Weights of a small mixture-of-experts language model, trained from scratch on English Wikipedia.
Training: a variant of SOAP for the experts, 756M tokens, 5766 steps.
Below are experts of layer 8 (counted from 0) of a mixture-of-experts language model. Rows are named router (the router's row for the expert), gate (a neuron's input weights, with its number), up (a neuron's input weights, with its number), down (a neuron's output weights, with its number) and show model dimensions 128-191. Each number is 128 + 32 x the weight over its row's rms, rounded and kept within 0 to 255. Numbers have three digits each.
After each expert's rows: a language model's description of what the expert responds to. This comes from a sample of Wikipedia text that the model never trained on.

# expert 23
router:138140090139097124097141097050089114094162175169124115154131184077126145162064084185155120139113104116158176142120149098148138162132160135166106164075119121111164144189144101115135114059165070
gate0:132108103182139121108165164138126153172102160132126118131100152144225137120089086196127195053126138118168156109063148163149164151118122139082149143113138114179142146172102135104132123162128085
up0:150111166027147106126129138096138108117139091103145120094129064138082077111163089153098088147176170131125153102151105210156183136102155102081108113169031106144113088066135109153175135183163149
down0:156155062155130125128179043057136174138081150106131107097136153077171122128129168128121186173202127063139222049088089140111123054120166127088104166136136154124143118087184114111077207132134141
What it handles: Byte pieces and punctuation inside Chinese, Japanese, Thai, Devanagari, Arabic or Greek text, such as commas after native-script names.

# expert 57
router:150136182114166077077097137119077149149162134114109168169124108108074155135080133192184144093155067108146128123098133139145131121082095142170157200177105090189182145158104187133099105086103097
gate0:143120101189083128123119167154137128117165160108150081085178113180089139111086156125085121058044131144087131107152099091180105103127167168174113142124120126112141150103131146129092089134137145
up0:169170071116131159134152117145172132174136078071139140071109104067102113078055122123051183135173172121137124111126112145097104177147140112098099122150088168097145158110096156104121142134142172
down0:159158168141139155137158104111112050167058134133140121142143093144170116129126107102134150132109125173123144094054166119160090146131098115119147132079155133200134162208080123075185107131090176
What it handles: Words and first letters inside titles of albums, shows, games and comics: Darkwing Duck, Zelda, Beyblade: Metal Masters, Made in Heaven.

# expert 14
router:072137075163112080134134171108157107091164196084115083107104117104137116159136142147099061172114155158098099095118173178093137165135151124078085126102083080183114104109086151133149164073115093
gate0:110109113129097144139112149184133113154087174177144179159102121102151107144135152098123161184138172124075097117139104082150096108081136134165110098163111129093107132085139132139140112103122160
up0:077157068142220079148204072107110152121138159103069135171091098105137082100151130122106111134136168155121112150133101133177114146103178067130099082049173117153107116131119133065151171122093153
down0:172119122153132127134127132140161186165158117130123116150125190101124115090074092165135084103052091216116078115120112104160159161169082129062068163140166150128146100133123087154143107113117115
What it handles: Words introducing names or examples, such as known as, called, including, such as, titled, and colons before lists.

# expert 32
router:106124180128090117139115163157155131120132155086125184090166086108115139081063088066130134166094117127157118094129085105167099183093076129150167104089102104061146177105155111123140102065166083
gate0:054117165161125114097101122128109157089182101109090125125133132150142128130127043126129153111121103098129115166150120097048064139105131170147193152175175106170083163111117131166174125122165138
up0:134154095148115016105111106080104137068132151134110174148147137154066169106046091133129128151097132112119140153132156143146108115138126158059188117150193141163111190141106137186146139103107180
down0:130138121175111135098147152148054155147222138084150130148099110149145135201147154101136132106085136094138127085156139122108187088165158133196076210145128113171025155124121125144124183143152143
What it handles: Punctuation and publisher words in book references, such as Oxford University Press, the colon after London, McFarland, ISBN.

# expert 0
router:164134151163128135128172117116098089137158036162115151122123062189099186151115099083098159141100143103124147085089096130138124129133196121143088154098137136140109143169134115144127149068111109
gate0:091138168188187150114130106116136113106149089114153135129153138158114062158080068108138140118125149098129118164130125110136145117168137115169155147081072087100123132148099135117131180087123197
up0:188111139147136117100142132131139144138141187123142107165097159115123115090125083115124095111079182078168137177133088203101140152122048137105145182117143142166110125176151134152184126151093181
down0:117151117118093188048119172140169100178113176159070132226112085180110115114102126183152145101145117143156166137125153123160079077130104143160151159133138165110154145156125137157160091121077099
What it handles: Prepositions and approximators right before a number or amount, such as over 80%, more than, nearly, approximately, by in dimensions.

# expert 40
router:141151144153150149083160147135131136095117105166108195102145146075123187112159115179155090115179121094147171166164126121067144121098134058082102179156169137142163148197113118184140115089129128
gate0:086091127180126114098105111085176177097129077104129150205161095148136174107165100133158175126147121131195137143123159142093145114079143093129158124145140109164142143132104165126116083121148144
up0:082121123086084159163133138103131101121159107151172117127116164131116112049174102079132071114077126125092165104129106149133136163186088145155114153130117167160138141145152136139123131174129129
down0:109112103126113087100121136075121109181106183097108097148204164149053109115122165149123134081096147147091124069155161132115110125140120070154113086099087138100033102118087117086157126184067104
What it handles: Lone capital letters starting non-English proper names, mostly G, K, M, H, as in Gandhi, Gadang, Kesuma.

# expert 31
router:153093092147120198140133109127132084107147108057119087093177100105171086141162088125127128113137146178152079162208099107095175140172087122151087183109112130125175165185122124124149124141186181
gate0:118131132098130100133117107103112122117092136166067035175163100092206087160152126106114107095111107132085116142160159147138105140109115058116111098130102143175163147133172105104130156175099115
up0:159098149124123108138173133121088169149172128138152149145170180132045184169157139143153100163155169140127154134150105153141124078140133089160126113131122157073089135075148116142144141101134122
down0:141097185152102139160141084154138162137131086163109139093118141103152117073191132031155139118101105118097130147095096107169124111093135173158235170152143122135113081120099175118134148117159142
What it handles: The, This, These, A opening a sentence or clause, often referring back to a film, song or series just named.

# expert 27
router:171153092118143116152107143118069118067115154168192150139129127128097151123131165125121094141102130092135082132132111102129104119135134192102145115153162109144143102143160131160108127127095121
gate0:108067052122109135162151105130157144172138119103142144142134070125098163093127075160090076152085135105133127139094143168112174143182164132145143200148158121126079132206120140094174109152146160
up0:187125083166142127120211117121127217178116158090177131127166050113103147170121148088167079118096116185074130185134105140146151117117106134078121137132097118126133117157129086152127106150176161
down0:150127086132121079150152131146138093161159122145139128152099070100120076225096140142105130141174122159114116167107108162155083142121110149161100078095082171060134174139070133125126112134133142
What it handles: Final pieces of personal and place names, often before 's or a verb in plot summaries and sports text: Eminem, Miriam, Bochum, Skåne.

# expert 12
router:118178129091091131146155132120159149155152130124150159140115158149104161103062093082145111157103147072107165118167114152169182134062115117109137107152133143121127130121133081145142129116102141
gate0:104177085150145133117159153047194103059090139147092169094100120118154123103104165073139171126063156129121162126136099057144121137178165123140115118135187158157140125098059185142054055196119106
up0:133130173209143077102143113146106104126090160144146164100116146150099163151101161128077088154099089103168176161092089204094169122121200106104138100101152151040081136110158109127072043149143095
down0:138099158127174110111127182135171146121182085171143094147119158105101105148132086113124119135159081139124119103117033087131148111125193135126126132201117171152129139115162117187128145110143120
What it handles: Word-forming prefixes and the hyphens inside compounds, such as sub, co, non, anti, super, in-chief, first-ever.

# expert 1
router:185180118139126103134206159130195092085148149134172144068110117163095141117119140150155148083124123133161066173201063166159142138047101075159052133075185141121135165170159116140107118121144112
gate0:118151111155144128140089103191094145113148137133196146163149138139135109109159075142152104122101142126130086094146095107102122125064089187128119143155155099154139133103125124142136165141169154
up0:117139079100111124173060101150137070155133113155096147163087107157138134136088157100137099065154125128101127151099130153138116148225147108158139074141138082147140093146078148199097125141070120
down0:078104119112201168076138116148132119135148127092179171097088111148172175094072087099127139186156160140108155118136097116109116172063128133106105136135049105139155125125117163169105151147091130
What it handles: Closing pipe and trailing space at the end of wikitable rows, plus table separator lines and sentence openers like See, According.

# expert 17
router:134114109135171180138141090123067136116125065153150144114125110155067136119115118084135124149118160133096150119185154113083145145136084107165077186157089183118164146150135127154122152164216064
gate0:109169079131136147131117161097151183143158076190079106100115097109128106173180162106168132154131110124145110110149108160143181105130158093143122094147205122051157178157143117131129118142149188
up0:098148102114185176184141181073115152156063106109155093149134067111140105142099101150093109151167100124107143113077148120146091094155172127104152073123149121070132153153131148137184116083155141
down0:165080091148138113125157124166116171161125140141175167098119143075149132152155090124098135156085088166145165129162094130150081095123153113143136175174109186122090148205083082112098152163159093
What it handles: The word "the" (also a, his, its) after prepositions in sports career text, before season, first, final, or consecutive and inaugural.

# expert 41
router:125151131099159115161061118118122087086085127100158103132133160155152089153159100138195117073150112132150112176079134142132172124133041111133112111125120116156141154119159062124139136147133134
gate0:156116157200156138114146105150136088135087174109194194147122146131181144091087116133121134135124126110126115141147139145114154187114092107082146133084166135139114128098140117078198108173085090
up0:123095129146116116110112144040164173172138129132136130182066121121141216119139154164069100158108136188155173098118185119112146074147124112141115166087126123180142161181147140187143129173129114
down0:138141108156113090155122119149129127135105098127149183095126095079137153161120132157067080109175161188198112090110136155113072042163117153099120122113101112077123103146128120157070089148141161
What it handles: Line breaks, = signs and heading words in article titles and infobox sections, such as History, Personal information, Phylum, Animalia.

# expert 7
router:102174070108086124117075139161181089115137217095094117118112143129116081092135103120121075214088178154141106117122112072111098096085131096113105118100106101135149147154107134129142149097172134
gate0:107105186098167160213144165176095165103188174193183128079138153178122178122125142158099086141144111113144124193114151109144060137186090160163104118143152144058149086083133134120133147122069134
up0:095135111140121098090086080139150071084120097142110161126120091103139100164118133090124185171114073127154158128103132136085165136116154137093080084088150137113109142147095046055157113133143166
down0:120130094091103117117042086141180068110121151094071071111110108118133118160118175128067128075102131182184167118114137134130171058127080102108122120188146156166101116156158160127099039202143133
What it handles: Forms of be after a subject, especially in passives, such as was, is, were, been, being, plus became.

# expert 47
router:154101130139177168096104138153104159127151081128144122101130115133158143114078153140118083119129102111165164163118149128128125132089147158157175118156148136119122126181087133097156139104072134
gate0:084120102124061151139132101163054178121143100113121091204093081122173143119060126077106131117101091108087101202166107146121173105137141109095128134087140111086130165126126148074180149150134125
up0:203152131097177144117131159129144059162069122124103203161134126158133100123138103177134141151125124125056134126134122152121106104174119107171122123103117151183110126098171096178074133159158182
down0:121083102109112158157089127041168148139129121165126122120127071168153086135114123124131117168137118111114089173128081184112132112132136138094131094153115148119143111167162088115063104120062123
What it handles: Opening pieces of surnames and name particles, such as van, Van, De, Le, Gra, McK, usually right after a first name.

# expert 51
router:132140200143070135128114119178107176129122152136140083156141105121109136124165080127123154092120116093171072106166100134108110106150086157166100107152118115125146126149142044137134120141097160
gate0:139169126204089190171115116077107156148136163091071113138104120086087137108129075125114147127167152107146143168168142151134155136159148133112100127138153142120164143166172121145150178099140122
up0:108152109177061151101125096141140146187159096143101082137120141120093121127126101156110138098121108120204066127162091093122111083183131131195137186140154150119126164094116126135157156170148140
down0:094088158110106128111132087102109153105180137121127164123137147153202114153051177114154156135118076138196151051097145116116139164149176112136114094168117119131160091160153157145127106185102101
What it handles: Royal, Army, Navy, United States in military names, and taxonomy infobox terms like Gastropoda, Suborder, Superfamily, "species of".

# expert 46
router:102144137141163137154092107131143138126114119088124188118118057063109136089132113146106126137114149082126112140131104114134101146148112132102049146125149202174173169155169181146194139115147152
gate0:114116143147083080125160154125199114159162116120143103081192034106097135123091129151154091124144147089209056135141146135092184107089170138085173141121153148118176149165112094101144091112127169
up0:128128093124050134170153141094109135110115118146179054101165106134144127136166151110114209126082148075140080149119110179127173126041109149129103125100117103096137153183148109095080114082098180
down0:160168141133122156113190167156144129183086129067128157137112117141103128097139131102154153180141194142155080146129098145138142133114166164191136157118220175093171131118110099127150142086084106
What it handles: Pipe separators and small numbers in sports results tables, plus medal words like Silver, Bronze, Gold, and race distances 400, 800.

# expert 63
router:115124094163166144130170150100088053125129126186212135104115173111093165133071128156178118120107134097152088127124131129097081136121143126058108114097163158163133166159112120115102165122149127
gate0:128105104134127120140151125114077107152087128171145186115195084131155099099165128102198110102167093084122100095105153074138124185136198198152115141164137121116168141144129129151155126103153128
up0:129100093158068104146148127103111137090182126151185136087171119113155120086175114155141162138129148095104155121136092122112136121119104127121206125094138167120141158111140087153094139125150156
down0:164119136112100161186037100106164118182091140151092121086138156166104173121109195144154115120126159086144090155151099136137090125113079199153118114164178127107140108103150103121128113091158182
What it handles: Pipe or semicolon cell separators right after team, fighter or candidate names in sports and election tables, usually before numbers.

# expert 9
router:118181071110150146118159084149150137107143168139144115141109146080133136076120144099136096200119168132121086191111169163182074111099162113120123127127034082087125173151115101181104126150098177
gate0:142178122167070128153110172137128177146141144093131112129052177160087162134147143171134099123137147148071193107123182147160122146153114101134178146133171129104077107137207146152170111118135101
up0:122112182137124151173134098110152140123151104087118146205160078132176160122113149106146153185132072200125072121091162101097195150133104117126104143122065090165186102179098160155102130160130131
down0:152111108154122101140132102089167150177088135096154102134078154130125080148177172116122157134112137068104121112123122152115121139122151138134146177084162143109168108091135109139114098171190124
What it handles: Infinitive "to" after verbs or "in order", modals like would, could, will, and "res" in "refloated and resumed her voyage".

# expert 22
router:157142132153102135106161151097097124109189178105178119137120121142090115133092094188112126128118157098182061134159151137108070115144151075105154103070120170116159120112144148177125166105122078
gate0:129122120111181101177092154124147143123123171133136066075099187141106150133168105064136124138150146141186162102009124137190164102118112151158112135103086161099176134112149102137109093110085112
up0:123163100126063146114135149165138115065167114088120134148085054145148121120138139045146143077091159139109102114107113146121141158124090136162104124173138124095099109208169154192083061162081119
down0:119164126123145143093061124097083127079135155126084101124165104101166170204102136092127129145074175121139158136091160179160113162123086144075159167110153109087072117159123118050116145134090189
What it handles: Final pieces of surnames and place names, often in tables before Racing or Stadium, such as Gibbs, Childress, Fordham, Lithgow.

# expert 36
router:100158105178174171090093122105085098181134177181086155118159133082111137140087135139161130178176096078152130117120154196163147170137149155124135097159110093112082141131137103145134116054116141
gate0:109095160113121150190124160132121119094089110182066137136075097103114147166128072154079133141111124129154144135129116144126175164131128081159098105208128099112089101109115099119157175127066122
up0:144180153117178138183096116113097122141166090124143069172123076163122164161122084153153177150117164111175131114170141112154147154179141121151094155164124125149137185152148141096162110199184104
down0:097084126109121142070141113173155107125198222059139124149101135200114164125088189110154126149138144114150100097073122086123173082152105090140170127112083183183133120174119119132126123172143144
What it handles: Single capitals and capital pairs inside acronyms, codes and designations, such as ICAO codes, call signs, asteroid names like 2007 NZ.

# expert 37
router:134195124152110149165108149163080149130133129183143107129120142157106126090133121158142111144122133105081068104123110074124111136140141113078127172122100126091200127144111117139136115122135053
gate0:159117110126136159178118118101107154158072123099110181121072163115063135125098148075117094104145164182177167111111116169092131205143106097065128124089108158133072087147116228134113154170125080
up0:105092174144122193125080188093124084100107149145108120123075140088119161105182158092148097122172149110126177138137157104138164156135119120150121114128149123131131106171126172132109156098131169
down0:107157134158145142121122117117141141063138101134163155117130135189170098106148141100062103143146110126092094062075134146089102094182090136199105142160052108110151125090074151178123142154103092
What it handles: Articles and landscape words in place descriptions, such as the in "part of the historical region", river, valley, located.